python train.py --head_dim=32 --norm_place="pre" --warmup_steps=231 --doc_mask=true --dataset="wikipedia_en"
Below are experts of layer 6 (counted from 0) of a mixture-of-experts language model. Rows are named router (the router's row for the expert), gate (a neuron's input weights, with its number), up (a neuron's input weights, with its number), down (a neuron's output weights, with its number) and show model dimensions 0-191. Each number is 128 + 32 x the weight over its row's rms, rounded and kept within 0 to 255. Numbers have three digits each.
Before each expert's rows: a language model's description of what the expert responds to. This comes from a sample of Wikipedia text that the model never trained on.

# expert 33
What it handles: Nouns about careers and accomplishments in biographies, often after a or his, such as position, degree, research, role, award, professor.
router:116115140119114165105151079184133150173168095130106067093177146063134189135161117141144170170130125160179125156225142116170176155147166144134093165115112099143144115075124173107119096123145150094147134109152139138114106136073101160144151096112114146169096101105158140179144102121175145099156161134128154103133113180112132071153131156121141140148079070138098125095088084127187133118160129174123082211135081097139096100091134134115080101101167131096096226141177151043134133158173103150071113111202131096110172119156068124125149078062116157110138143121159119137141122131128163115
gate0:077161189115110138119154176117131107160116124165111094136139094158161199113116134157116084136092085122066158169116201101151111097124080160163129093070142122073140114128097150140060072087075098147128063141056146129155124142076205142168117084093153115141109108131096090101114146115062121103107100138109104104078097100105173149115130124137159093106193104082178154108080106144125170104070165121101129122138126133125102163117119198092179124080121163131067111101072144152127162170100184131147124128154076167155171113135158118142089142131135155138133086143124098134165071161177139154
up0:156058146132166135154154109087082155141147177096109121136134113135126171144110118094112094090157128137070155204050099171149168090133139127169114137144115114101106125080100139174133116096116108093165154123122155177111155103156095148145137147066093077113103104087085109122147149162152163124068135102110189139107123107102134120148128184086157138119151096151087080121058186106103075192139115198129118158079173189071070085132156137106167145129155108148058102156066111101201118103116157164192130117111087095108109133144078134128150128135194129144174110115136134120175101114099104112
down0:134084126127176083122098149179147146165173146120144145146072109163116130104117117107103120088148123115140141170144138144054145119172150147173172150132136134101175170185134094136160112088112045140116158120100103080074071149123044111114099138112107168074157113163147144135129157101162091145135155094142161148172132167156166130154115179084078131119140165116153156091112161178169169124077096087121101118098039118123097148167110115159184217134168051102137120186115158121140124111139115156154114130126101194177129110116119114132161165094127156100127060056151101137137134152118111067
gate1:144145096083104140132101083120123184109118085128169127131102111096179154165172163158112115159130107121103077073147116153072131155146142126093130118147132068146137056117171118149109146157141164105169116093133149139152094122145156118106148171073085155137164119167117153090118134071155117135165122165211125131132197049167139136114139143116201110120117104124100168137127125080173154117143099094202124092084145088145085111192094148141176131163131098136122143073116174114095153110081137116099123143177131084221093097153101081060082146169108152091182106130142150129131166100127201094
up1:120143168148119115144106129082116176135055104135155130178063122111116132112184118173146154161154143077144094081081117133066117179110090148182159146180137100078027130114072127187087127156092129087139141110116124123210154100087106159102118108175154092155148186117150136111160073086153098062143103103135132118135135108162125151103137097125171170108101074126058131123149134148152218105071176119105151153143101134173094096079088139160132139161168116138137115166128174148104129113117148135117088120116119120159089125125103097127068124154155125135162124086081103137172100144147198167
down1:086163115099114124138168065169143081059133140171184158056128100148110141110139148168089135096155116066068069095155162169111162105123097158084114041121097143102088081118162189123156116176094124145155144142117128099185060145092135096098070100140138093138084114140128066122116186108130125187123119116168141106115096112119154133086140131123140147088139163123148135158078115176123152139198165065146163119120089157120088068157106087074087156119150149166128097135131157125125147124057141148159149082141132119185130107111151165125185071116148141104084090151144151101166104144117156119
gate2:105160095150163120124145159089108167091095185153085118104157177089122201105098140122127130064075139103106112140153092132141063131135159110110161094096137137192127130102139124149153094186148114100072144100178102155171139080125116200116158149166153149093139136119129090114114173166105117134111129151126135145113089129057116083138109105072097072171180110146139153194107131088099142089118167148146154111130188171066130098157102109094200148158088120179191133172079106094161056128151079137129127146103152144144092154148072123150112162163120100102132148101149102167156162190078151166
up2:129100147061086151146170125116136130080196111114062144143116064130149104078071037127113180095121169112135060154146155140126101161104106094129125069139139153169124151163120089103097185111109134166058102137089115108162112103098173063143169136190091101122125092104130161092099150072102133161115114086144126154185075105114128172114134154149125150114167113085130203101146136152113135115174103076116153076115102053152123124118075172123148115118082109102135076154143160088112149113132112162205141080106124162144150140120106145152113131105181161166126148147165128147088121085145093083
down2:112132128150136152128181124135148063165043137156111191176156149125141120107147104170085084157107132191129190162123110104115139042226190119141110129078085138148139132160142127106113094121159120182179109137145093135173095117110152102110086107087133206143151146170064140093116141036166141156131140146125135154058123153146116146110135160108104080114170136083164113087108145134133130139083104121116147166115176092150166155069096122119145103155135120132139166134109127135153120075122136093149079087133131146134093079092125152091150198187141069123107093163106153143136157151081089106
gate3:088092145125132151155159130113099168126126206116145112093113094195138087099120182125108162149144118140080135121146088141074064089042130181155162145188125104076105111171141093140200189121140127123105142193123142133050087050092133112133155170103150182147121108160133134106158196114123137113111115164192132158142173148103149129157114080128172127115132114114156177111090119115118174172181117194164141114125155084170123147163146076117157169101133128149147098105182095067123106139072058112118140071149122119111153118085132151136097144151152138124172144129088143098104160095141086127
up3:148156096111173139120128136064154131102102096129156146132137093168090111066200194106107064137097100052132136128093095193072059128184117133143111135112145141124135153153112160109117102187122135093151057108156164102117095108143075096166129107163160115134159140096131164148145189145145075117198104115086137161118070109079160123170121139117126130118151172131123101144125155129130098124186204161165109107142105196110141147126083123091120141119096109122140118154114118085120079106075130105084163140149192096182127155056116125143096129138162065222100112091112116120130103149103090137
down3:114136115127092143060134092183124068128140110000125180115175057122119088134199107175139143130155159126144141129144126118084090112124151149136150095106093112141127101128150153075100107118138117140098170148133146126111173084112126078065090096140144114151145139159147159162095148122134126106107102079169141106160134117134142163129095104102156176177141107152239122168195159129114126108122154113083121131084137123153128110116133107130123187132101187118111130114114116128072184128048127101116124079155141135183133149132106099134172146131129141140124114117139156156117098091152111102
gate4:093165127123141117152114150100105097102096149137085182114141181169127141164161119086161134146119067111121122167137101203097199116164110176120105089198142123113097148134107133183094200092138133169157108209102094094121136141143095108135148130064079136155069112117131123123096139101120152110131144161127149193144167133167175094109146104215113095119135116082072137141109122138088086148171147038136155165136153124076146112103075151159161162158123162078080155144104175114157182106116126186123151131164124136196149168078164171103157130130169147105125134130154139099109148095083154087
up4:091089117103173124163142135137137087118121142116090118111136196136091120084106138105139134099167136106164149115178157156093209148178085152162191143166080076070152100168152143161152157068146090122131110119089075083116127135124152157181109160050137121142132151143132100116076117150132135175163128209120195159140165102165110177152127149160085120129154173154137181111079124165058063128138170124088114135143076083152111089126164099187130105165178129111082120192093115100125165139133166150159134170143126104174112157076092136121174155144139132131113157150169114087116094132135066132
down4:187056121137080148125144145147065094071084124140130176139113179068079143148109180086095153174131113141196135145134110105109192143088087092121146163125116119134119133087133108114160142106116120151147142098088140145155069136122120129119131112159114173112101139110127130085136122112152078065154180170092102123168096109144137094103127127113171136040155178101112159149153112122159113174148161124166152168135166121065134124111158164175058121084175126114074156151105150065185156102176073125122150192145112181116091112166136105113149167113110163095147200112164120079150137089117189103
gate5:153151179151164150145109124130086111166127119156134175117122127098130164077133110147117065101175098186175035109139124138138152117137047195171120150133145122158087138160097098062159177155170089122141037096117128139140099106095110122128145144104217126174108123125121153132118105128134163141104093111149084145097163148149090073152111140195112079132127109155029191136130149083150143099150106135113094090165083105132155113096107158181134158116108131170153095186097120068113109142163130104169105085121158148090162110138134162101117168140107117097116140093148107145101074158166096190
up5:185192155109129157167127110142075142158110095133149147114112120075131160096110137186157056119103130138154140153145180162164151164123063123087094083082115108145148161205152159113150129110140142125167089079139147119186061124094163156188211147114188126166154167094096133156133100138182123118158138115109050132067160140140117077150088109156092177118091100132092155157104120123198180080152125112126166097135144116155134116082116116157124116109134089170180151151071116192070140126143114117166136114093188156147112118150168108125125139186158134168094162130096137145170146119127111172
down5:098056124122025159106148124140106131128127135001129149166144099099162133146136137147153144127132163133121145100114101147093086103156096129110131108101139110188093136145135122122105123173067132158163117105080136181201145119172113155136085141118064123151164108106130128207160146120044158138158075165133135130126182163151108157127186164123154109085151099176123165104051101123141148147112092130101090117113103127116122184145139103137126172093110140140145058067170150137127105145151136127083122172070126142093112178136048125175146138180165130172154117162100130118148128141142175156
gate6:129069135139114086099103120116118138156145148060147082117135095138134099178134105081117144114110157141114146129149076155082064145106104122160122183133157125133196110123135118091187196139102154209151061124103103161071145091142123130128060141130169161149119046145130061098119112137151143125067126154165131094079144078100057142177054103131117157146122108163165108176131129180080111105107122104153127097168082127150142138108149197124109111156115133062141123113108118101163128121136089087138154149135123125108144164156102130107148148094158154133221113195144139078125198106118126087
up6:157143098138074107079127146129188099112077149174080113106157100116125145157097116151140146179123134145076101141071068115145060119141155122156102127106102094092127113093158104193139150100101152156150122108148172131119159093199143162132157134091111180075140087141133168109128162098169138176028102057140102072196092148134109140198089113176162202106162126153132118150148078148166146159148135095100062129145148135117088158150088100086116088137148176137160141131071134111115120125143153145148164179111156150120111164183054099157119118121133058118166122130149142111114125142147148083
down6:164128098139137121134137136111146115147125141163060222079099108127166159124159099201141104137140152122114124117149122143160084151134127095135143161079116117065140114093166175126082134115129109119107140114052202191148112120222122138111139206185157156138128159151161102122110129143129091100051096148182107088079160177162135140130131142096097176125108157153081130072112074087126193135124114126112143164126117156143088130154109155157154125137168090145138120105059160191069181130122113127102166139083140105173134145160054160171151166140135146050164110148100129132134125114092135144
gate7:145109126138146146130102158096109099092103128130157132072134121132131113152101137139138100088181120097149163185149105102126136169102082132114190099113138106145163182106140122174158146117125172171163147134162130084116174137130148146144105107101058105076128120151142087168145072135125143102136175118031038114102133142141178160085130122139129098103113058111160108141126058130165130111143125127156106167083131121148120102078077192124110060067102047071078156177176100113063195078164101115165103158114104108166127094089087107133147126123161073143131096137144134121120061130148136095
up7:126175166125177130148120157129086121100097121107132192173139093042140077138086115145128059098130114158171146123127144143140113125121128121068139160196134119149171153107133077166121163197157137118192122118105126195117169144160129117138057164102111138141092114125097176129132085103108114147091160123128073104136178099113133136150182136168128135081087160081135110122068109082148142086165133087165111128136111175127137195113116205096123095123102075142156129138184077074143128173108087129126177106088153170166143126113112108142109174130173089054166106134132169094129164048118124111
down7:132072076174145167117159129084114153133163088128136200098110154114128131148132114134083124106138110116108137136102114102157148115161127082187177103123184129138110062161172111160172109109056093101141128183081116131139121085085115113128156100075160095110149153099139103191105142079147183152144185149124134073076150149146180102132097072163145055145100138085105137124085160131145127172110120097120206132114160174166114127129111170106121065150091126142187123110157129130097135050123135131197104085100130074168160136145146103084114113081171166141128118112150134087115113131098045076
gate8:134121127122141182118123131089127156130123113173119109086077169151164166088150138154152104090122153194170115161141133178114102179146097139076116142202160109174106139136081172133145135184130133129169121151175158115190138051142130129146116086129150198140111127113092121120131158158120151093151130182153053143072154156122111127074142141160073170135178101108089111128174097125097099059097140082126162092139098060170134083184153121140114181140151129113107127182136149112152143169176102188169126094068116093124167105142139085199157158119156112153138138105125075142108119053135133178
up8:105111169070105118125165101104107136147064140103135146107100158124136087113102084124127117149095107154123160187093205159100136087127120102149079192161101135123118137140141101116133070130136163144129138148175145184095085139069109115121131078157196104103144085096195078132150144099134173145096187113103154100089129079098140079153048124116118152132106160116109166184103167126097063111177155088130107121159118186127098136161142090072153144149078159173142113085130119179154108122144100166085136123081082153110165137077140137147158183096150073118112142161105081182117097198152084118
down8:150116111099156127165105216125172158160148117071048108154154098079117075096092168153114138136137113119110152234146124168108115127113157143130102058143137103100137150091137170144151086150194162153140087178144057130114119151115137157122130131111103121153101200088108126169167170127187098087117096079094197118150110175067160117154182074169152096115100133138107092128142132131097096165165164129169151123120132161151138128126114097174142099152147183146103147131109120135145119108143122184173173140106087122145198146133166083153110195127119132132196148141098107108152182093159104127
gate9:130091099152114082164098168132134123109113101141132139158121140175077107142151165163129109133193128149139141127070154150167132142099065131112156149105167128127133133152104082136117142178104102092112120149117058129135134116093187150127132154122147092095148171119201081106057143115144105166139140187207099083123148128127134143105118113128145071108154118148127124069160189151105157084087113053135142117178106066139154159096088142106099176141096192218123110141113128067144143144089137152230111174133081140124159147132099163086097116172097150100186107112100122153047099129148115156
up9:108155073157116132153163100128155138144137097116136141201165109113126135104096058062079091160115107096190142154111110144166144128086138084153109164146091123176120131123098138096117096178132138122166090171126068205124108141161125160109126190164152087095139131091138108142176150158091119133157164175015116120127094182108121154120066166102202086126144141133130114140099160100170145159139119154091097122083148172121155121138169125114143078104072153081142151123100118160132125130101158111153134131145072105079121086157110152125137134132123153164101059145195121129108095100131106014
down9:115088117158122118174191146094090125161105130143109110148138131032141102102105086163122112100119114104098130119143104188135147114146142167208140176123085123164130153138165195134172200079162122140146115140111114132135113118144165187180105140111129139148123103170168090134115166121103091117158194125171181163156150165166120136104173131046126119138084178113120150149174149079167137135142159092094182148118145158085160100110158105173100137165141130141094189097118170110145170173178071122098165148093121156176139131156069150127122077119100105165087063081090136138055161162137126139
gate10:115122078130065131092106120144153092121107097159102133143126189133174133150163130148122128142122106085161126129174110089171101138112109114050141093102121075101141094112101185066171120149095052108091156071132125131133144107141184099116097118154122126087044088154125152112165129111124152117129123106115058124167107163156118133129173108127099168111184124089111087121117099122173166124031066167102066117086085171120122110159104134147122119125142152057096121157128137143166161190175151143052094144108157101081130072148129132076165071103107117135162128124084101179145139117133161190
up10:149169131118129147155131124110164150116132113141154109150129167154112170112140158153138177111138097027092125108109183076107110156124175107123177145113074155113117164141121121094073087144147094138184160108146088081150142141104060148145078127154124133137138141131119122112039109110130109172152052122135117121139100129113153122135136105081083087140117164094122090139168114157067183134137163141096065086164130219134144093137134158138062096089096034176173149166154074126140122061089135151076120152095100154086133149155161161120133177113140105153090166110112159084102199125142122145
down10:149145141133159114208122104158138154171195115105130165124139182098125104148147141147180105115183174109161119109178101101092121120083183149090080051139166120146094133089071129129167154131149177127080104088154145141107081149091152161151179149111127227110096110152117122104132126066153155143129149131148166143112179122088093147186149121132079127072190164152182131060112100126152175101107109156147128136086104136070171167171123201155098137090187102165146114065100111145109116125126144134093145138079074159166109162145152142159130125065121174170122103116153115095116145121134140151
gate11:091140151105112144161174099159161153141165089122105076151147120091161092192110145131114124154153146098117072142125080094164069110114159098100158111081140138160156132129064153193114172124093149113113082102109120049134192136174108134082079124138123136103093162190121146126142148151108099074161153097144133109122178133099129158107152089114118155109145119191131127099185120197153134176109092133113151161111187042127096103079175154061134130144136106063148112116145117067152136107128060081083132153073156151138095187080151089077072115114123109090130124088083152117114116136124154124
up11:063077054193155102138135172115144084143115064128096146111176152116170147103139136150119072106099089152176158144129145149077143091155112087113162070107075131131117104145154128151194181117086140168139132110093122162120077107140163088120198185103106108158175164160099158112146142138148148092074149145090125148109139077121101087113115141138114137080178105139103131096096075139160130129169130144179164156129177152195156111118112111087192108093150165080133052161166071115146124157110102148174184152164140142146122135172124111122110158131125101098123148177100158149127186102127085060
down11:162139125133150148114136158116202156150082097129135138152151150183166171112075132139122109166141129152101127108160099136150075127169118120113191137149157157075173139158134089119157106132116075242161101063110119138121160111136091174123163114150174197145090103165111142117203139092133149069121156116188144113136136089131189110187124078101123085117059119153136125105187102078096137172154150112130107110091129144148159049088139179109189084146188142076113130117140132075108090108126144151101138178139173100131158147081140104129116136135109102117187117176116139108108150122070137161
gate12:118190176103152125097117067079146114124077149149140152093116142171145132144164088120181131109125145144118106125120127197146101206118114168161087088144123159120132165119128148134154135105158083145135085135147153117134120137123188120124133065090126120097127070116129138157146148105081186138125083157085101120132170119135202142090062153187050157146163148189142104139168183115147148075174115115151178140163106127092153132144121151102074104146139100126098097123129152057111136197131204088155141119146141121114139137125089098140090175161107158141155153101102173190091100038186091105
up12:136100171154149129179139152123098138149221099154125134155140195173134161090097155064147108148166126138158129130076118133101125171142151175158120122103158163139159162099134134089145132069176085073165148129109173139153147128149132121175165118139127096152108151128110144114127129141123111068211146159118107125068095108148113101123192139052244156108076132086143130116102141144126076143127059126131151102145146137089173144136137110131077071148165114086123135121107137116150134090095161118176098096079172152125190194091138121105137080128174086059094098157111142099165138102178117137
down12:127111119081081079125074100096143108112162119139210098138152094112141111134120196221051091122095153073114135136107171172170113167115130119117109161116119066105168134149137157142140133120092206119145161140142151095084176141082095138112118133125143157135115065119128147066167172104112078157064074169177127094162126138113142161087136102173098082150121117129136118105130129165168150136121135130099075183122079130083135076108143110158171136081081092154125085126119052157119117068102189142051144106093164147135126114135124129163139087083147107140134099117138101106182125123097163098
gate13:144178123146157129121052082112101140179165113119119158117122130137160092173071120140119123062128069095125148153135108123056125121094152137076093146191074155106096122164146077135082147135122113089153119138123133139120115057097135101146129172137133084096163050104177143124154211142106122133095111095157155106084150139070139153114149090096087124150178086172107118125103135085084102157176155159062076101155158121135119088097173139112192181141059132184098196143126104108122107134112130153128167129185127117142114079130129122100154171079120123121080106179131180133182140111144086148
up13:078145141178232117107125108133052087118101146145059118142184154164180140147128144176124096125103094140131140201085146129109104157134160182150107108162134152136152098141154122119147094154141102166111181170160158126094113111113137168123174178083168163074117162121133146104200193182166079130175123124109139188158103049071174143194085117167096127156140099138164120093137107208104119107118142151125148134140144129119136149104125095136134132135098136117150074129076168167104112113123134083099147147121118147159087142134119087093149131073139150124182127081118143111138096102204181120
down13:124079113138136121118162126139103148133169103016123194196144122153177108165115131112158136132148110137111151149088113113125145089113127111067139121144153188073108135165093102089124098133126131133131121098115083182113114071085101191079154062169128116161174147098104077140120154090122126129207113148174122108090134151170114157112181118116134134169148125129152147128177126150142109141051118066131143065115094096193188156156137097116137182129090158123082125120158126120106155118061133121117119138050122108119086138104165164070147137091106147184169208109120097131119170123158174132
gate14:132117103068092130118118141113108071140099163105080120104094177126203122159094110148060057129134072131101099163152147065092126122140149155097133159082154145102140147061095098100110161153162133144144159128195106107146164153108211114103078169160125081143143078131152105110100160126172072145138067091177111092100154103099140162157121126155079111151149047125054153168116119168136123143158141142101085153149105180135125144140111162065072120145143143114128143139161092159179174147124154147139134150147141180118096084149118193112157157120082109188161114120130104116165144205138128146
up14:131167117127117109104149117129138146114110075153100125101148044128131139100157130177134087121114144180148113111112129151132117085100089172143081097118100140105158163154155174137106114099138114099138130127065182127088127058185117128141156137106105137097141125091052171130196110105137174124116149151154128155114091094141155119158123132189136170112090148107147091158130151082133152119133126055134211152102131132148125185148137153173127087091116138139174068116102089124103177157124123055087158134169195119166137189141171056174054200138156109059104159122112161139063112131130087158
down14:160127032100085112135138149109122177095108121202207122122091117169115135105082147108119115101100151121129130096122109176117120176109073166151102099158095098128118101150125079059136147114114122074111183143104164143159129080076160109112110181131098170069126109136112088113138134199115142108158138146107096082159137095152085171131078159098150098093139115150097166156070147164101146152096082094073134106137095107179079097080153097177139133174109163172133106138158115130153127141129095111174109140086153209133139086092155119103145125129210145067169105169066142138110106151139143165
gate15:123174148123127158120127138102134102123129067145162128113142116133114101134095133154146120090113171117128107164108100091131155094093141162080133102104174008096174112135149079137162127131173105100189122221174162131122133191080083124180153067164175152194102115127091151120118130162085180105163130160150091110161151160115182174103116107126178131159121188100170072140140107117154086101087147087153120140135131142117181105177119086121136072129087094094152087095111113159152151135134175064086151126142151125123137162127093152070143141140170097121149112107172070164080079175101129109
up15:126106116099149126118144103152139154061129136105080172160127170122113105114179153125093183094147112075134087104157137134108056167075090152148134196132157188092107135122176157138101138152102087133147155146150107094161199120158093157113014071149088071165134185144163086118137144136115125151134073121058131097098105126133152116087151137153083104131075095101151167146142114157087088137165131132111118168174091145129099148074114123138107130191151179152137140171122132042112147157105092174093140144173142059145105136095121118191133087093111128103098112132083136161111114163092096139
down15:130080116152055125095143137127088159088082157227159209167142126149150142048175117117082140144148115145138131029150155149097133106094182131112140154157102093121158171116152131095120134120127144182125172080102136108116114167120167074074081149083063109135141124103172098209125136067112136129066149108100158101161130157151098083127094202144104105111151085183089130129133145120155119133123107149139128165135082119177077181112138167124168116108124160071142133133100116096150111165154142173092121185128130141154151123177115112145123130125107165193144075181107156136139123128122106140
gate16:115076179105149098174160175109078108141181088112120206145150131131138151105089115137085065129102148095108074118101102103117088164154135094160082156144098145185085147155118164094104114125119140181115155089133162119125120141173115086150159136157157121109076112111084111093136150151166120195134120120114162067171138152115165129074095108150133157116054129119080106124151114180130108179148118198124134156113147112119091136143116183090179138092116069125134155140070131101165152163156114098134126072080147153097054091153128133112167102107089084176139064145155141091067119105072069080
up16:133061157135099134157086152142120055092106161132109128116090156144139093125097148113132058199164147121142157090111165067156142010145134127123113106145129089113153157127168126135141074160146119160129160105159107116115138134168152187114168254161125132104135148105160127145096119155140129096147178160134108131122102156176180115177143154110140122140113134089192069151107114097135164109129144150155063130154126145101174134141139148119149133126143110080160168117172039102076108144117129143146132169125152099162144031173133157064105080148051122108141163134130132130119122156156125134
down16:147107137106159116135112141111117157110122039092114097130096177126160157141098144153169104101139122117136127161152066095142157159134126118146127126117169109128152166208184171119172132115084167121111148120091142186119129053107121137122118094154040089113120141052082136179150121135132116104099103217119121154094089121110116128117142142092076155117159163140074166133134141144132165086180126130152124155097129079135135123110088175085088117102072155109085110097134167121130040150194170166149146172100166104140127144119180120145086058144144088121079118132100212124173180155141165144
gate17:093128154096061126150145135150163158090107143107180131120083084135038124111117177095167182150116111167070103085162137123143068145114077055121123135139144079154153174144147121131112099209112169172119148089095103167122143069163115109098168105158113149106166108133079172133148140055109101101155120163096114157081086098200120121110137116090130166108132120150171151202163133165121116091080124129168130117151113118156166092113145174112141190095127165122081164123124091187119112138133087129085204169114077125103113163148097173114113102130157133119124152145084188123147166083114152121
up17:122178119165191126177074111152132113131112108144098141168139120116148180089122099119115091152110091124162118131093156101124175183140149090099140039104124174103092089081126122159163150101133121151119127213150167158126097215133146093113075189109173045140189139098155097140088114158136121066102081111140132121130078155104162100162089081113167095145131121109159149122116192108100091177084101154134171112068152149093142135067118153106135110154144155116117088097114111105155099136106137170106100103185121133166111098181146162077145142113120092119181125102162059083121136145104079131
down17:082126094073123171162140138156171144104107138206150105102119167124127149125137207143077117124163095137105138082137115122153136070184112103133153088099052099084133112121115176170096086155077094090138127122148082149123144152129197097169141106167146132097111089133163105039140151076119150115133137119121104092124137076122126143075110141101099152116092097144180102117141090105181114177046144067093088121077129157134172126169137056118077119086075085144148140141157136109125119170070122088143132098091119149158110144138065089120104192113113112120123128151044090138111114113110135109
gate18:135134160168117138165132098140083116157090091133131116148141116142214162125119114146106131125250110137116136174168075116127154141167134163135129091130123068075099188111080093150086165132158073178137105116067134088120148112152131144122143116100153161155141187138167135145108082140122126079089152116153113126164197210161158128100168137152108117115113126139141102071126154088118219087108140163097143142139163073154099190105140115131072120144176139147131084110135108097138169170148102174138108119119191147118157164126133100091193130128174100117123123158071139209121165166103150135
up18:114152137129144117127094121190097139136132108097111131110123044098097185103134113133134115117207143136169135092163138133156144155092085165106092165133106136072104102087140093160120144098047111110116083155114124175116165147182136089135118128138102130078115181103134125167118100124144129171118114163131126134134113120204149108100065165183200096148123089157120188134160090162125129090119047127118173161160084116177100188126159152085046131162185122092083116128119122115129200119151142164117145201096119127195161136144152062108138093160145160085177144148136165168101140117101132127
down18:119109120090111166127125052118103098172125091084091151142104097147124069199079098142132052100145091159072081115096144074069098137133167107143134130101174182085156116101100144156116119081103103184147108087116113137167109113079171098066172181103092092145161130132112121135089149124081135101122117156157155178102135106033135144112101131112130127181137130150155051091192167132162116145086140105117118097086151166135134146076083130053103117136119097166102113086113093127106125099164148149170113159164172174089112112129086118136087165120104114144127091096190155098122136104169156103
gate19:172144137170112117127124143160143096125059117105147100131097125146111131125126157188168099198132062138124157115174108113175125124096116112115074117106161112178170150157132130122121120165150115083131175099076155162105098091113213067159158177107192142147198118158158096100136077094116130100162070164153123150133135175147159130138220092116082167139118118168078121172117074123144193116104120174148113124098145092102111131126093072137157140156096179121110143122134172144100127129108142101111098153125080137156096069076153163147154093202126134143120118073177120210140083153141124166
up19:097108139186103143156101140103103128094068150102155173087141094135180121133123141132148151164149176123168127125132094113105072153144151014077173120129133120136147166154118139135120183140153130128069144107115100089184195099149141156101054076181152138140187096105112140123079102131157083108091073173155226100161131115139172108122134160103147103132146138131160128135120064150102137159125141202172131102175088070142125130137165159111155155184120188091133156085109139115185110169149127143116122111088135149126119111081096161114147169129094092121083154135102152066116125068126173140
down19:122099077149095128132068118127136162088162126107092075155076203137103137087126093117132105142078111130162138088103155208133080139144095082154166147116150150173097115203089094083134163094064118168124123172092113145147132100107147152126123115147127114153097098178087092079182114098128161104115129108120112145134130134134180173071155137164088098144136150108081091086094127158151072174103145123112136154134176058095161122087134154062130153131169062127111108129155141148172193180120177146133108148121143045175118111099161089166123133145151161154088081115207102139163145140136114142
gate20:137093157066135140098124029157161118091172088106129122183148131133066140144145133128157137176057118079141117096088138113108124134162108168121138102132161084117166169148099140203140120120056096120117099105132131128128138079120083137150163095141120130173064140155140085128119120101098177139069141188129109183067109084152068161093116104122139136100128112178136210109087105118131104093148175140114107102140067103108174104079124135091118172150200117101068091116073135090174182126108109150144130151096134101177108165111074092099119170077131106146168141124131094144166131133136174144
up20:145107101197151137165123202115146115186101109173106108117077087086204140146134129106062128129164162139133121163162148060111125098125113117152106155092126132125110137118135098082150111094124091107170176113168143098062158093096171073084105173102097096117131120110146108106146094151135102192152132105120101117163110169064152088115100183120163091153134114101134081115121179109173199124078085114173106179140146158081109181136121133123087078128095165124124172144112109163118122095117199103143094138175100141081168144130137160126115105129107155158168098097167102089152090228123137167
down20:079095145107148133159145110174133144113119111161189137124153147104153151068226081055196170142141046159146104100132114114164117135121057141130132091135177074103083145089142089149107101124103130117172146173116102120160166110144088192195182121180155140140138096146106127095125105151150105157200131132202113138111142108103112142109153118146076126131122092120143123140198130089163082116167141132146058107153147098089123088113128120081146117148116107102136159165189167085161120149153145114131109113083137152147050136080115107106124145125130163136121091084111093171152100147052123178
gate21:146119118126183102139156165116154097138203103170100159108120097144151143105165173141128098145058094147112123146131112148110161132165108134117092107111096123114109151166138139127107095084076108131081065146042124095128166166160151111078164099112127078147141158065184159115175108133092112130108094149166139132127081143107138190113149149103114077132154092135154135169182123164099172100111085103180124135166089151145115146119105124137159059109137122088095129127094147171112113141094163148174113223150089080105051142146080103086158154079147162174152122131160112217116075169172161140
up21:106102148101074104116159191157173116127117150164135108154151128125127115177150130115157122076128166130132080121104083099133059060074175166142126131147107144184117143102101157081178120144119134083170100149186125103088142093138098136090118138104141090143192140161109188143154153131137191060089147144112132191200138126114111090076133116079159107153087180115166115138120131109178140069152171166103129115130159102087139130138183113157144076133090119103163146107141191117179127162171137192072118194110180154135104122094102124134150088145073096044136125082120136104104154163123104148
down21:148158109165131169164161131172136134166052122149081137107143102137137136127107153110125125151106159138126111123097167114215134150115069204096095149073164093119125063141104186072150113161156165147081190153141102126101133143075154147200170126158162149162087100101110158083135108088149132117108169127134133135169155157175164161102141162143125104093070152089071112177150137103106175096165150135049154109130160101118212132097063131148144106154129137103107081128126165097115153160086142152154165137105179163109093143127136122144107128194180074143119100131092078078083156119107125100
gate22:163087145131158109155110137149153092149116125096131128126101169125194153100162108057150101168145158116146132099153097126118108194135112093168123059168136074098134118145115144217121131127108098129139118176114146063088174128155116111118104125146165163157145131104111070101078093145096116106198147168151096120186130127162122163154191117089146054145140169037117118099164170116089176147112099110163201076079146052091076146185092119126101133138125160176122147179101142146118108100158118153100159121088178135122107166091125094115131087106127105111143133131147143110168108150175163063
up22:146105182166099122064150166103133102132114117105116172106143172140132149148146083100102072081084094147072181138149132115172175147153117107121145146127130187108082110156123149159108158133129186166071089101140134053082122124056126137168094078149143113105090100141163089141106154123137118137118151143130169131101121160130125142130101128119159089129176155088096148193111149115105200139145140166114121114106135122111119175150118133151087119148105175168111150169102205153144109122151096181152107102176193121109155160023175149139133131097117095137085061130163142031186152143082158150
down22:152133115144114080122068108146121103098109140054140201103130135134135098090160115132128157081150136097120163181162090096111158162150143102105142110109146146142141101184127147123108140128141171143120134132164120078070176077169128158131128098155144100138098126119037079078131195215159089134070095160123142117092132132153140107102095152110191111105147171181094112189156142107161183067135198143103106126106131145122127144111131135170069097109134192115061155157106149160114137102084092103134132135103141169080142110073115135165125129112197048160092109138142166121197126130087117134
gate23:128164159179186134122124178147091128140158076152112179130150073143100117110186074096147056100100167143136167174187102152142116120118079083113132128056090091172161211140087132133160133110169113099095094095142135165125118172156165151116143124133123136146134115110150155145088123110077118092185139131175147074131131123128066107105093149171140182157115117148049152095116115177128075113146126119149077117105130117111103126113077113123085081098133119113129147146087115143163088153195062137120158099070184123097109135150145124085170124156100122109090134169149193169143140046073113111
up23:128136136134102094161119107130112069094115114104140187147095157126118150086153166111101065167209131171146095111131194077094129098101096144135133188129172110164112161073128146133158118104160140056166117110143115132117109124128107167129104193112214063143158087101201204107100067142120097115168118104150177082153138175172080164187144142092116156103104077136185145115190143092108145157148146136130170145158091150156149136135125085091123104159105111125181101145111115118076106079149162150159159159154131148081102174096136091144096137127142101175090113141131134143182142176085149145
down23:141130075103098089120110064129117080154135209111170171104187157072163174181114090123128137144119207147143157164122164096132148097090149138149074130120180145170143111120129108112081085136101098134105123109136083153108138114193123147050155166135112114138183140129110069104115140165113205125096109173075109113106134144108117108157199103072089156059165140160090087080157127072129103133134179120113154137116096104032081165134105121100084113143099093155137127123160144117127152132146131173126083134065164101099087149142119130139112124107153175101133114139133153110185073160120143169